Weights of a small mixture-of-experts language model, trained from scratch on English Wikipedia.
Experts: 96 experts in each of 4 layers, 336 Mish neurons an expert, 2 picks a token, a softmax router.
Training: a variant of Adam for the experts, 988M tokens, 7571 steps.
Below are experts of layer 5 (counted from 0) of a mixture-of-experts language model. Rows are named router (the router's row for the expert), up (a neuron's input weights, with its number), down (a neuron's output weights, with its number) and show model dimensions 128-255. Each number is 128 + 24 x the weight over its row's rms, rounded and kept within 0 to 255. Numbers have three digits each.
After each expert's rows: "gets" lists some tokens that make up at least twice as much of what it gets as of all text. This comes from a sample of Wikipedia text that the model never trained on. Tokens count by the router's weight.

# expert 29
router:165118109089150144120136154095140164088102137134114147142152138151136132143108143139150111137156144168128152116094148135148120112125147091097109117114138135131115159137130127096125145169178092064145136137147125090139138128136104102047177115130137098102125084119107149162083107093128131128108099171108095124154143128131130171110127129141154141157115130127094144115111115125148142136136
up8:083131123136139121113136166117110145100140128176120123138099109135167125108129141152144117171122106140094085134124134125145115143150164119088096071113133085126043169148127088076117126132103108097153117154190109110132157178134113127143151050121165126149127098114071140111146096156137139138156165157125135128123100099125121122149098117162132140148114151111112159134135130141145137107096
down8:131120111146151105135173143133113137126177107129120127126115143082078153156125136137143172114144093114126151126130111114134111183100140137157112121132140143151142114067129115122139120158140110106130140120089136137139093146141129093113137112107127158144125149157086138149115095165112108134113156152098145171109115102137164151123107070123149110119161104099140119147120111174075163129095
up9:126109107093118126132144141061126148123138146110103134111146135162099114091082165139118162128099149125136134147130179129164131094137141032113140120150188078084090148123130132149146153175121119126078140156127130144137129123116110119111103147089131120120110183106108149130106136103136167114120143123106157098105117116127121120093149151114125104129152104108113153135134122055114144139150
down9:145135109126147140115105138142088125142100145151135134086161122069147102147115114107127144138154160127110139151097098095130119116146164118118132118137123144085129146084137117110092114166122146098143101110148124156112113112129106172136082153102128176127132134144134114129128145141135162072149149150116134179150096157119124129135130168171133181113148113127102167142197132136122134144152
up10:149131129115156130124101143054112142131129087149158166135122133120129158110104121166108106086148103112112087130118137136126080132133125099018142115146119126089120136133093133130137137144161130120140156132169107149122134107129121146120119134129092140102145140101122118134100127136149144158127128147120121124168182139113108106125131134133141156130118152113114168118103128150136149137181
down10:158116119119165122143095119133139105123126163135118088114098107134166120130126154131161138094125090124151135085120129163096143104113142166085129098142088154139093119125120109165106148152161121125152151105156140177125098111145077153141111095116084079102120108132155116095091108085101136122126133111075136134152150180149129097144127114099126106093126086092133159096156130095149087095150
gets: " with", " due", "|", " o", "}", " North"

# expert 84
router:153112122103116131098113128091164123084118126170115153137155139161091127117102111118181121143158134153095112132116109138143109119109172074124156120142179134101133128140117158143113172156163090127122118150110109113155165101126107102098161121162138098108145131102096159165091155130124155113131146140104121140109156180151114146117132083128112139154113137128103140131092116155127140099096
up0:127109126093118133144130153105111136127138139148143148085139114148141172135130134164148098125141140118155140113116105158137114096119106139061129142144117142114122135140104123144148130154136129117155131117107096112101134064119090101104135125116122133114130106118150090100115139134124105128145163098114086166159152079095178136129121103182124125150121180143074136146183084203135141114093
down0:162094127147071101118126095141117167112168123087145114146131173175119104159142136107104170136123081104138112142117135167116125084115125174099134164124121106126157149116135169130099097145158063144103154107145143150131118091098105144155090117144144147106146136124091107152099145135090085117168118151154104139117135145144139155096135086115142149119099139120119141147149127159074118100102
up1:129135129110138149107148201134176162128117103163139110128142116151096117103117164131075138143132160104137127104120107152154120156155145120119127138092172110124120128134152125161146130130126112133075134136124147142163128194137138131104169183112160151119076173153119154167124153114138128103127110113103147099135154123108148166146116111121124122139136128158074171132114123151161100120111
down1:133103153109121136165094153105124129117142134164132102117131097166085127125146172118138118107071117123104081158137121153123168123075123164111085129146161186159114127093140135130123127113145154148116133138127137160152117139145175136145118179124072132155134136113142093120134085119165132151136127121123105129122096086097129140107111123135150077126138134141145126165113147126176135108105
up2:127140150131134167126103122118193122116163173143085143117121189104127129127141130133175140136106135140095168133082131100136129158138089115127123137147106119112123123150110139121144119124132091108179174155137136134147131119103151120078105143084145130124101113154155148127124156097125144142190129105101156163152096118121101123138140108125146104156156116117115162092140120104120112152137
down2:164151145135127121115106155109162109156152130109132089109123114141158150155134109119129093145143105143116149119165073106160128150155115150098118142132173155124149140135126123174118130121047078113135129135149154103158128138107166120115139157159167138121139119091120116210101127102138114137101102140109089137127116132148108158094151142145131120117134139095142126156129111099110119123145
gets: " to", " would", " can", " not", " will", " may"

# expert 26
router:143132135116125157125103170108131144119086130141115168110140139164108163135108146117130135152164148147137109113140139128120120081121139094107150112106135104098120149135082123128115168132133102115153170149105116105161165102084103116070155139162159111128112089115116151108126130150128147148112124127100103121141157130164126141118113101154156141144134141088058137130137148132117136118137
up0:147106116127131100120114105116162113127108105117156149101134155130108176119077135159112137141126137089140149147123065142131125149096145145100122108179141138120126085110193146135106080148134135110088137116110133056138175142134141150094178135129125154121097118124112134112122132146096154033142156116129107072169105138102118155142134127099086120146123106115121096165113137120124142142145
down0:174130107141113153137111198141139081127112164139135180136128126110090173137149128188139107149131113111145111122150131123130126089195104104145149158137092112141123155110108125133104132116077125107125157057141139102126094128110159120114160157114128095155089116119130094100135125132130104123148141111118128107170120106159129166139151159112126098143120121122090106132085132130190120155103
up1:182165147157133127136113165129150131121103116161159143137157158148128165098104115136113119143114156146127089114135155129160149098118135129129164134145150116107163180154141115166111164155149103111141184125113129094167142118133160125097159114106119124088073126119129120131099146130144175138109129117145142165126111120150147125079102094158150114127140135110123152109095144119136144106084
down1:115129142134125102078155126139158069147110112136119130153104132044087157107114104127128139151083137112128145133126122133138161134138129145127124138071146136150146126106110111131157136133112175154104162103139118157136130110137094172144111113132063121143145120148088132176111136106154125106115153141140120092127140118128151128105114115103098159136141173116139151119143137138183094114147
up2:185125166093124135096147109170089137120119115126128147097122099156030129171123105130115149109156137119172193127103168124173095119145134115143093144129132084119092157113129143149131159134113104122144126136156120169130109115173122119143106128151118122150135149145117050174130123133129093132117127168142113118112149137098148151107105121162173125114149133108112155105098143130141151138145
down2:150130141101112115090114165102130122066156127073093147139142128120083138124120069116107151089124094121117118124161110138169144157113180146130181124138167126116173119119141084112139103147138125124118140122099126113124124113144154122120102135166164130141124135090138130151132097098141128148162128089136169134124120128102166111104135128132129137094129097161132138122141175175153123100111
gets: "B", " b", " B", "b", " (B", "R"

# expert 45
router:148135130092122134121107156125183159097103121150102125124131140129112142100132117129146113147157116173149091117110150157166110083152147073088145141144140104115143128133104136104090087132145124109136129148126095109129164144121113099100119105121124122149110096143101142115106105095160143140167084121089125195132152141110161164083148122148124162138151157119099139091123128152155162125151
up0:142103117121065061114138120117152121105151144160205131138089146097146137099105119144125117123136140176148129103108120150141120121112122113152133104121119100136098123093133127139157115140133141161135135138149105184113133167138124105152111131122113112117121106142126176115144132129135135113153141174082122139142118140149175125111133072147149145138106101141142137153114101176084107095106
down0:144148142094145118122106199133112127100173090185116118099100123091144154121085136132112090122119083129116115106159125130098120151113092148125106104091116107135116141168160139112132158097098103179118101125113134147092092120130142092144131174135121152192186144134122131159159105134117171084152092124132167134143095121146155100152128095104140104141127133117131110122106111133123072096134
up1:112085129137135103114121144137143154112117133120127122144121107106134140153121165119143116152152101130104106103124095116136139173146093110115106129187120151124134140149097098141107102094140151118142131122128131113136162120090123126107108125142155145145222163137106118146139118172108118124134045115144126085120156102122126143178124111116143155141139127124128156143117108065165123148131
down1:115131171133161123102137127189138100170094163140137101109123131158144137070115114117058120093097164136125142160139163147105150149124136131114117138091127121111126095155114134110150142162079082146096121121140123119139127112136115149137167120113117149173102138156173141125086158108105146106132174128153134147101146214127148114125132169133150142116159103106160140120088143105137127116166
up2:127132122142113127135121150127130110070149186139133149108117144108130107129084138128163089132122100170109144124157121146167139131112143139094137103142121109102151128142124142136130136131103137121115107126131071193131134144121047128135119139127103141125144119147140126113225132113131125146128142111128137162118129108134133136130142087109103110112114109095201062143123133121087151088131
down2:147163129152096152172146101144119161076149137159097076118136103052136108137119103127154161132138168123132127142160125159167096136134089181141139119101128142151123167154158104129127164108181114114162137149132139112117164131166145136106106145106123103112102146107134154122135160124112111149141109108128162140141140132079131112110146129112102105135127120119144178146087113133165147156114
gets: " |", " 0;", "″N", ";", " Coordinates:", " –;"

# expert 90
router:160132135109135138112138150126159156106134159108152134138149166129148148115113115132139106139130142117126131116107152110135148105108148108100137099136175122090109134118097136122110177137172106111134139116133125102203143154096114084102137133142131109100151124118101136143135122111116151149092071125104136152128146142156150153119103094155144122127173134123103154104095124135170137128130
up0:102143102132116097104137110154128150083108127115073117138120139152128133126087145143114134119139128170119149109125175098139136160177096120107075142134123114171127170089113121104088164119120149114138095123145137141122177096139127162135093127120196137081117142135132171136088143117158155129104140159137088137125158137164115119109117048138130147101118132070140093123175148123126123139148
down0:126126184136142136066134114125113115074192112114135120097119135102103143108178134108119140133090134086109086118149126128157144095125138138120126115153149108144150118150140128110174098102138140119105164143119130140194102158100109087088172103116115154133168127092093156131098176098134127127133123100113130084161150122133109149154122124095137145105138119133117163142102084135126176126125
up1:141114082129119140082119133119137136128128095151135127109107140114152114113139140141145099150122155138132130128090144133172094118101125147132112112117085104115156119109128155125124098086119169127119123128168102130081146121137142111080130085121157108084149143127111115136108136148134147159122132110139090118127072131186098142112144117156124140139113106127111111114127108114119082052138
down1:123172112131136115104145148113143113124141112157110114129146146143131143122138097140147132127159165135128144133095133117115118132158148197125091143115093108124136124110093147105121125156094164115174135143136141116134111132115110106134115125146158182117114112132127138079120163115092148162140142129134147156148140185141107124125085103140128117154137124154082103099101108101116121093137
up2:142111119134107115115118123135065106124092122191095132122116102127099117131143109101162110134143129122112106088141131120131110146150089114100119099146094086135120122125137099161084152087114180103125125157137111107145156179129092126056132125116140107128123149125139171135122123111146151154109107129117125118105134110111137153107107162081109176124108127112109148144160129143128116138117
down2:099134172112178095084105156117094117114132111101128087115134161095111106118152099090146114126138114124122127127141136095176149144146135143136122125137092101098145155118104131111147133124158137113104094116098099119109151077167137111134120094125104125130164169107102149142122130091107107132105161162155126121135098112115163101111112149144098153086188184090142147149139134155100162102104
gets: "\n", "==", " (", " \"", "===", "/"

# expert 85
router:158107131117152147125089150104131178086099115155120171133162110167129157119114167133146101145135128131138111136123162122159127133124160102121141106114182129091137149151074149079105143135150092093131145155128129076163140138124140096100143142161140116100153127145112133164082096099121149141104099139103103138131146152149162163120101092168103131130138134137062134119134147162121110135143
up12:125117115119084146128096144110133149107107122135115135130103150111157118116143136144190148152123161128127145115105138172168102112116135092078089117116148135127160136189108104117125136122109123131104123142166134134133106108143133130087147122112195137126142133137157137136100115138130124147132107118135101135135139074114154112122116143111145172111161157123129141092120115125138137139125
down12:129130163103119135138088119150077174130159117104128153134103121077121103125065102178122151148118088132125110109143101121127140098131129114128132104124131152170190092113148121133097160087120158116133170128092111127134106117135160132119120105124159122148155141093120098121129173110134121145095129120115131165160121097166131135114134171145073123116137157125079121172173125120144142134113
up13:141128089141146148096088127098129119142140127150113140139157173134151135114138108114143141139156160125143118130141133092124110139143148113139137100149125166105116188144140131144147157125070170118134134165162125170147147091118095166090160079184100147134132094152134133147139173137130134228146146123129109116157142152203137150113103118121130158138150122159154130128121144152124113127117
down13:112106128113106129123114147084107083177125106120148129094108122132126127128158103079170130173111139140113108139118154118158121111183126164137104132115092125111137162134110124118140169107153158107111132120118125147173155172171144124150159121129147145152158107144146132134141145142122128154121107112073126083116145117128113097092140173136148076159117131154147157090122115143158123154124
up14:142057136112139131133134135130109146111123099126141123102143126121126138114135151148154073161205141129091123127154115126165110092132166121122091136118101134091111120140118148141100159116135147121131103086155137103136138152158146150118145125124142107136132109130100134144086143100131137159098134133112137137089165116118135129089123241107143134148133151128123146138096127122140105118132
down14:129143160129135106121085110122097117159121110112113084119109130092136079091142129134148152114118111113117136151138143140123117098122167156101141093116134150081130114139151132131156113123133111094129086181132127130139157137161146117147120147157136128095140106090124157146133126107097143161160124116133141146111101156112110112122108126156110122142083159131105128109111111132084120123113
gets: "\n ", " —", " ", " 1", " 4", " 2"

# expert 38
router:151131127120161120101113155082155148091093155130103176122140119137119163110095132144162123150137128171169104115092138137155106135128199076101143102113162109104072149132094135126108121121117072108134134170140098119160178166132088079092159125173125113099106106163098133120118130118164171140111105126103090134151164131162166137105118091163126121135140132081110150109116128135156168109118
up12:167138109114106154145145149121122089121129146135114156117109139145129122080126175162129115147113148145124126102166106131112156130109138101114089150131099133125121142115133133139108131161144092120081145126099118131178144109072147099125141134134143118103126056137152150122146118101123147100065140092118096151102168139128147153164138097158150132175161109141088138136124133145133147165110
down12:087101125157182094130114161139107125116131152157100091122147099122159143125169142113104142151157123151111110107151129105141166167169118165098122144136119133152164142055124130101149137153114099106110109097075169164166153163137134128151106145133120150161141120115145140085158136116123108149161107136133119140125141115106101089114126121102111147120134105137121119131108115104130148127146
up13:143179117143110134124125091149131108132087140135132112117140140129128132123161149112106119130118134107119123149137111156164160109165132125135143105140118106127100076116120147116144139125134120116138143152130123168156159108088105152097133101155160125109105101211127147135146101125119150098124109135105137135139111132139134138162143088136148181120145143126156102092162122137109102139147
down13:130090126114134118120164111113131134093091122158066045135119105079169152166125149109149118121135108158142127144101118136124119133135114166144107162157120114121113146114132130073127173159158105129112140153105136102117133186130101092141159152131079152144157102119110101099127111110077125085161107127126156113159142116111121165152131106138089101103135088105120117153118121160110137139108
up14:139126149124160130136176151173091129116123128127146131096114118113136097127155142107144126131135177109089109141175148124121127150145121130124104108122135115117151124157100100145157148120164140130142072120116123153113101144096129137119163139107135088114101098152125122121154122156159140113110146126109080135106157101153118151114159104158167100120154146110172126092170096141134193157143
down14:130112119159079127138123064111084152142173113091153163142155144171113128099138157105123122165098145088114109127104127072139119124154149125115116112111104126127115116108110102129141141120135141097116113128094106110127094124139140140133114166112144133111106155140122141134149114117092141138127096099121125122112139147163107198124164116137132133113106125156151146065110087133131091142119
gets: "s", ")", "ers", " people", "es", "ies"

# expert 69
router:122118131098179143146113124123137117093125112123114174111170138163109147112115115140151090145132126157135117126100177110137153114119152131121144090122198132105107145102100167072123115133155114119108149128129093107168124115128108112061160113164135127110116133102140140123099128101115152162083068157076146132166158142150162167093124101169123152151124140118100175089132115153113137102132
up0:175106108125139163128095166113157133115142133124124158119141168100102101163121103121129125106144152149138125105106112109114110081152085103106118140140121118124071183151106140124125169119136145132135109130136143080113113151113142104153135132135149107111159150105109114134143069086120139123146115127118125119106124113119111106140093120107135112148139151131115136117124116123164107115120
down0:145104131145143122145125138142097082124121104108110105117129163176129163137150145126097125132094108149050119084090149138143129124143114144124145131101118117078115142126125162158092109106129158161105126161105161101114110114100118148145074106104099127126084118099097126060124096144119083114121146098115132116128168121130155109190118117183094142140128126084088132160127057125154111110080
up1:123056142122163097126114157152151147153152137101096132115134125123137160136126079128158109136123160163144133129139116149136143148141083128120138095150101104112101153126139169117090142135126091121109111130178118123148155138103115127128171142145125097130120168153149120123132144098126138138111138146156168120103124122110126121158123093121134111143126138161107141124140141157103132111135
down1:142117111119121134122156170151081121109145149111138121126156101153151145123072123134102096076195090130096100148130116121099161104147099142098123144113104162149118128089178098158147130075126090157133150119082140146124104176176130099132108143115147157173165150138140106148155130163108123158151102145145128094148089140083112090122145102129135115149088113145127131129104137111119128141160
up2:115102123171162161142116121119125120106113110170115149081119115127120115123078115122158141156134184126112126121132141173105107128084136109136096120137147133103109144129090143147133133152155102129159144121136114159076128163138161112126135173082118125116144121121134121118162126112141078149128158137103114087119112143132117035114094146110113125104104127150109135123121141138135185129117
down2:128099123151122166141186143084128113115132152138101121103126118082107126140122127127120122143125171137151220122093113147110129104087127130120108153155071104098124162121146119076102135160143109120141099077107162140103125099151143128103098129156131112139157116153084119122124141115122116109139100165110082143118079127133109137112111136122136161078121093132122165106156153104123102141135
gets: " ", " those", " station", " (", " someone", " team"

# expert 89
router:182129148112121127109104128092163163098119156161098100110137149148073175085124130132146090146152151133142131103114145136139108109123166098070177097175125120091112139143099136095125134142132123099151121149162107122132159133114124106088127111147131117115136118120101149145096117133136152113114085114088094138147140138186167155082118086152099130129122146138083162102148110123102134108143
up0:109145134127146120131121158146109198122103146124128155098195130101123153120165132136147131122095166131082119135133125108151119112121142122106137127144101167126109132157075183048153137118150122117112131138154177116135097185130142139155136116093132177130120116145109108138125147170113109149100158154142116149179127164155164102130189119166155124091148148099117160155115107153102184135143
down0:144163120175116120115131154111158134152146132132143164122150120126115133136117094103133128124093101123102099111140130101115141119157132077110145160103175130134117128083117151088140138120126123131152136120129135152170119140139123148151093102102129068159138122154123151095137153134105153109146093110123094096079104105100170124096122152153170164170139095112116133118102117141162120104155
up1:119120129145124117147131163129133125122169096127115148143137134116141133106112138144147096149073123102131103132103105161127129138136131129104146125147149133088100146140118116104121113131103104153121133134119130133114153128127153134141089135156135131088148115121092113117123139137131092129130142153213122165114136126135089131092208137106148115105153129122101157135087130092116118108169
down1:097136130217133131174172120174103144102150082130137184140174090130119136136146113129098131127097126126105101107133111109124121110116141126093122124137136135135145159156132117134139108083182121086116121105151106104121144107149133122121125094144160113138109137094135105099155117135135150148168096135122099105106128152169192111121172091123092131123159096141086119143094121115140127146140
up2:152090134149144128152148114096132154143136133142114144122121145122105113083113145127137113130136116143147112132118153142168145113138103116119150113133133171083118163110130140110154115124101143109151123137159145162116113121128132134139150106115154157115184124121104145124092109111124141132127134153112133131125124147148160103138118124156128158130178144093171100155118151174143142116142
down2:156134159114134122137122117108134122086115156128119089149140106138099107088149136102145088119139165170111108098158137124139153095110088158150169130096145191161118167107143163148132115120095105169092139150125115127093132146138104145142098152152098109140150142110129126093168120149129150109173110185126133119110121150123127181080128124154117118137152126100160150096132145171116154131109
gets: " National", " American", " International", " State", " local", " British"

# expert 2
router:174131108120131162132099111107169170088099150149109158102129141156134172109098116109145117156136146154140108108132111125146121094143141099109161106143155111104125173152136148131080102151167119130148114130141094104139127144119093110114125095125117125119110121125098136118110161088155166126151115132098115146148145150169158162109124114167109112150177146125097131110115131150106119114163
up0:139130115139116203114100101114071180121142126095139191151124146124099106136131109137154129094165132132119123121139160105073092092110162112109104143127142130117155148056130139103139116158121137117137164130132121127105167130133114124130140136100142164094130140142126178099122109082139126126113142120126142148174157121116149135056147159129127134122138114128147100095144145135116147129158
down0:112147151111134177128097163129091134126146110121138106142092071094108086115088135073140131128179120157119089118104107113121113113143131138153148139182130159121193108110105145115131119150121109079132124115125114097082125099138120139158132145106118146127092093077131136110131158152101105158128136160122124106143083137120146118133129093091118155147154084139111124140166137158099135102153
up1:153135128148142156110116117109123111091097103131090124131120120088152112087124119126136146132136143103111121146137186134119109154018144118102126117142166109118102151125147136115108121150134099106111128103101129142138118140132103141124117148164105146152123112140137159121103125181119102122136083151068133094116142151151130118121101123138149132149127117160082116140113138131088133160117
down1:103133134139165114141122116159131134138140124145115098176100123136097152141139195123173154076103149126119125167139107096134146107119100158080129141124127103135137133147112103097135135124141093152120117126144129073105084107167104118165158139142152136133131116120115108156103135155129134080098097102152123101117103112100174108177150099153148132126151107128134140161159137166142104126161
up2:103134135107166121114134120120109126137162103112122127133115170146126090110106091126145095121116112099127111089133106153146108114149128136145163149122120115117108099114103146134117150163146143119158122166162110124115171156110123131119176121156161142129142135178117120139149105072133160128141118123135105127120151120131104134209106154125133109097104150098122162137184164115064133159129
down2:159137119128136125136168141157126110138143102149145130125161115126087128106097107146158136130076172077151108113104115157126059140143128134119142089142118148135105145093128135133115120117149103099114082138104100097141083090153192132111109142134105131145157152116097132112105117153137158059135109147165133122127141089146137110123165100109162100137163163106155125096113142151109103117127
gets: " 0", " 1", " 2", " 3", " 4", " 6"

# expert 42
router:147109129094134114125099142130153140137145137126156159096133149158078112095133146126174117106124141136112122111128145115149148110123138071099148111130159110102141135109086130111121129136153095111139132119130096111157133152116092124100160125143114111089147124126094189131125110121146155124100122118109095162130135110157176131130105137138130160145121187112139162113137147109164172084138
up0:197159141121114161126143098123150139117116119096154118130092132166098143149121180143166156126127136109111118086131133138158125111127127115186126165131100102099160133156105115119130102139102121122128113104167138111154141107119123121128135136148108113101103110127122129122115158132123118125110111129135129110153114146111151156150134122160174130125134127129135145097134096110107141195132
down0:109121104131127130144085127134121159121111115111128159117108112134165108160127164160098084143112130139127127115134062093091164133146144111153129109137108091123159140070162091137085111197092116084111158132138096130134117139155111147154161114088138101190133150136140148108133150118091148130139170159084110120105096103104126108123136128115116107177117137159117126155117119149162135100146
up1:144083119116118139120155125099132104104143122154150159143127135128118136106138121161170107147154095170110132103112147119157144117113165109139083133133119142097129118102093124121150145135133129126092147127152129129140175124099153091112040118146162114109130118127114146138122146143107132127124155105119111104140151116105094147139159136132124148134136124116155118131142144139124192126154
down1:147124148129150149122157121145145142122152094144157095168110132166136115124158139127125099149131102100176119094101112159084110102129143157127110111123114150086090134136130114133090129170130155112093131156121130126047126159118088129124134119158114121134127122113157133109123182076174105140142112134129116105103137075121157104144108126115123171159154145153166156079096098132129095072111
up2:103112131131122173096155143143180101130163125136090141147111098126168138129145167150106152121148147109143119093114114129157098060125152147125108131107135142126106118109152141126224130146143128105173158091126162108118139160127151128133147132111139112122134124151113074077090152149117116122157128116075146145105097168104147119123132096128125118117115147128110142077091132128140110142087
down2:099141072116142119119169143119146097121125115140109163126124165143099142110133130146086087108115126135169151113132074092130148139147088090122130178149120124111110147092165100101134106111127117142089111145099116093147115150147157086155121133120160073141130134165179179129127137139129106124106142146116156105084142188103118066156093145162130113129130098132124136138147130119153138164157
gets: "-", "\n", " •", " Binomial", " Years", " Production"

# expert 16
router:154123138118145112115104158086132155081100154152088213120160113135150184086086153138142104134139129159113113118135158124187094093108152083090134109102162136086092157145114134086114137144160108128114103153115091100134152120135123077081134111158108130137104127133096169142130128116133149136123111130072133116137129121132135153129091106134122163158150132123087166142138146139208115137136
up0:150104135154148158117129151139133162122136124144108144131106141223116143135194141103119118141127152133148139104166125120148120140127118085117164101167118108143104148192127126106107110133157125113150135122126137113148131121114136126099230130120123074130148140123099103114117142095124110167103158109108149117139130062118133137150163103130113124129121110140088100105148115183132103133135
down0:104158096143123139133116145124099116108153144107116161113144125124125110183089161146115070112126126115143132133145117095087154151112102144114146114109177129140126140084132132101106091147109110108128117079132179130155145147150122104136144128144148132135110147087111162125128121146191132138147099141114153177142113157111065082155146119144166107144125104111117128127151143109116155116166
up1:149153141159148134107147122161164092131146153130102145131158125121166151160140115129155137121141151126140058138136147146120087132117139098139121144109097060091150149134141153118145101123125116146164121106145080115143124115095144064072094131118144098144117117134078125161090146128151120144159158114110125097119122129123114130159131151106117098160155118151122133119126125136131119116155
down1:143109173101094095124113139168125113114104147168135138172153114152122113157078130100115089120144134099135115103126105155072113073155114161134103122122074075091155116157141163170109118122136111131150097143130106136123118083145131126127122110162133092131104116111124138093137149116095144123126125165133091142134123149133110128148125099149117117144117142120146115157095125066095106150138
up2:112160151114147161144095128111109136147133142160140142124195158145057134153100163152091128124092149099130166101113124146136133125134083095140104140199106119150139141221138131145104144121142132091119139073119099122121145117103109118099146138106139134123104098091137113126087155139113118123120129131105117186108135193145127105139100100139160147144120122103132126165095140075113172130134
down2:088103102139158146169133147172125107160163130106080139114142129140137148133145101123137157125120147144146141080131154119071152136124148115120112085120096153126128141095107131112130117136138094123175140122144147155116158156116137127123152123121108162162121083116162112112120128121117136124115149168147152162173079108139108094110137098166104109128115137102094127094153145156139103120097
gets: " |", " high", ";", " A;", " ", " H;"

# expert 8
router:162137106105145165125103142086132140131111153156109125099156110147110175138120119118169106167152129155123097150097137140151101133107148081106155138157165111099113139138110133120093155165150082132141111116140090088178144115128108076082141126150124111110132123129098153146101146119151158127113102127074100131145164156151142183094127089143105147154157120113091119133103122160140139099109
up8:182140080102120140122139126117149149091175114123155131105109142154090092106120103132153124136142170154093112108104148117103085132152139119137145140156136127110117095120125117199165107097141123105140123146111155165094108120089076104122127108128128093100125119139140146127156082128102113137117175156137157128136147139117148116129117147178116128184114151178131136127091128149146126154126
down8:142155168114153137146127113127089122113151102110133059099120136111105153140125126144120136150138106158117113126121111124114125108139150177097100187109174120107098130123148132185163162105096111110098129108121133177120139086140122137098126077131177124111129150118148100142102136137120127142143113100090125136127108177111110118103134112133127135131113134135125108117123149102121114145139
up9:116156159108157129124105098128127124124099104126118151161120132158090126144134139136099140147120139181120123141121169135147116131124105123116153120110136073133117153101125132143102116138162109094130139134164129108087150151108124114122140133147125140103112183099131175117116090120136153127121105162118128138130151100104139111169116127144109146132111179142123139134086133171104115125124
down9:113100132131139128097162128177120154095129136134110111152101128105137128142101154101158078113164111122090144157144102109112127125086114095140127149131152162140124147190107124157093115144141112119102108056110148143177086121152145110102144129090129134097126137142142130148122104147112094150111084139145124137138152136155129122115128134123097157145113139124134115163144100144114126163114
up10:127156050110133105107112108116154144132118093165096148115139106172072127115086144143126119124087141114145114087145149109137086096130104115133132121125165135101103155150106118095148150143074146101164109125110124155130149098100105123167135091119159106122137134120135121112111168121083114139095125130115165143113081142130124135133123170191164110120176158109085134150168117073159111077127
down10:151097123148142095164115157113170134152139115152086093108136146091132138137143110126125127145159110155111125095124108132112099140095129117111095116146187138147132148162133100123103126096125131112125109095139142114135136109113140121114084100073109134127134133112112141118147117150083108157079111165102111144118070127170137119124157156144135155127147165151155129149138134117159123132139
gets: " to", " To", " helped", " help", " reached", " would"

# expert 95
router:148133136088095116136119148135160145098110151173121170119131129153102154112111166150149091142139110143126122121095143133149094103110132085110177115125136115066158122141134152146099177148129067113141145124148112115183131117129124094071153126171110128117124124141126141165116135101123158126114122142072077143108178154149160165120139102164115116152144132146123125140138114142139114119129
up0:119137130134158136124115123092133157123097139131075148123153129143115146155121152167128123113150126150117054125147068150128143111181177078096089187173144113138061095170118089070137122113110110141106101157138140132124137127128133155170116122108142135053149135079121173140134144135121155107124127137128136082144157141129124124158123104098155145104113128137107125111144143137129154111109
down0:112116156116137121120109084127124112114158129141127099116128120080109154087133131092119117107106117137098159125175097139114131093127060141132156136137130146132135138072088098134135150101119104159141139121131109171146167145123110128079122103131116122123129151128083117102142140136161122106133153130086160088114107130161140128186081139138109085138124118146112114141128162130171144169131
up1:121137167108125145169141160123125172134127125153119161102123157099104140117150155143129087142127124156137126109124129127124097114131154100112129154169223097134128123152109121115100163162152131116113099153114148117147127144104103123116111162118121155108107099162107118138139086126149177129118139129100105136134136111130149145115144109163120113172138125129124186105124102151157109132178
down1:130139121107071093121130141122131150116114148152072043110099128143126138109094164150129136152123146156137145095107186096112150097115119178108170136163133173149171121136138138146131082124108135179129170121139089156113109109086134100103116152129135134129135174161091107122145100110146103121131140144086143141157148111138102102142115118183130130105161133114113117148163173122119137167121
up2:128119083144162117099126074129127096099133088115110136200131113088157151140142196142127077142134147112105139110144154135146121140099137121090118129126145137132105146117095122128130162110172159082115141173143135111107118115098134141121097129160151127108131096121099150127104112133135116133142128139123126127135116106133127143117096127135175121134150123122067107106094128154094083135105
down2:100130107147078143110133121169118101169168170137111148128165109122134095125144085131114138071129110167119137122114172133153129153150181110128128115123154163120087149146134123059126154151129103104140151117109142108106108181107136145139140174137203087103095138159175095139155145159118146141103140165153120103131139096145090084151099146117154096115140150133107098139147138149068114102135
gets: "\n", " ==", "===", "==", " ===", "s=="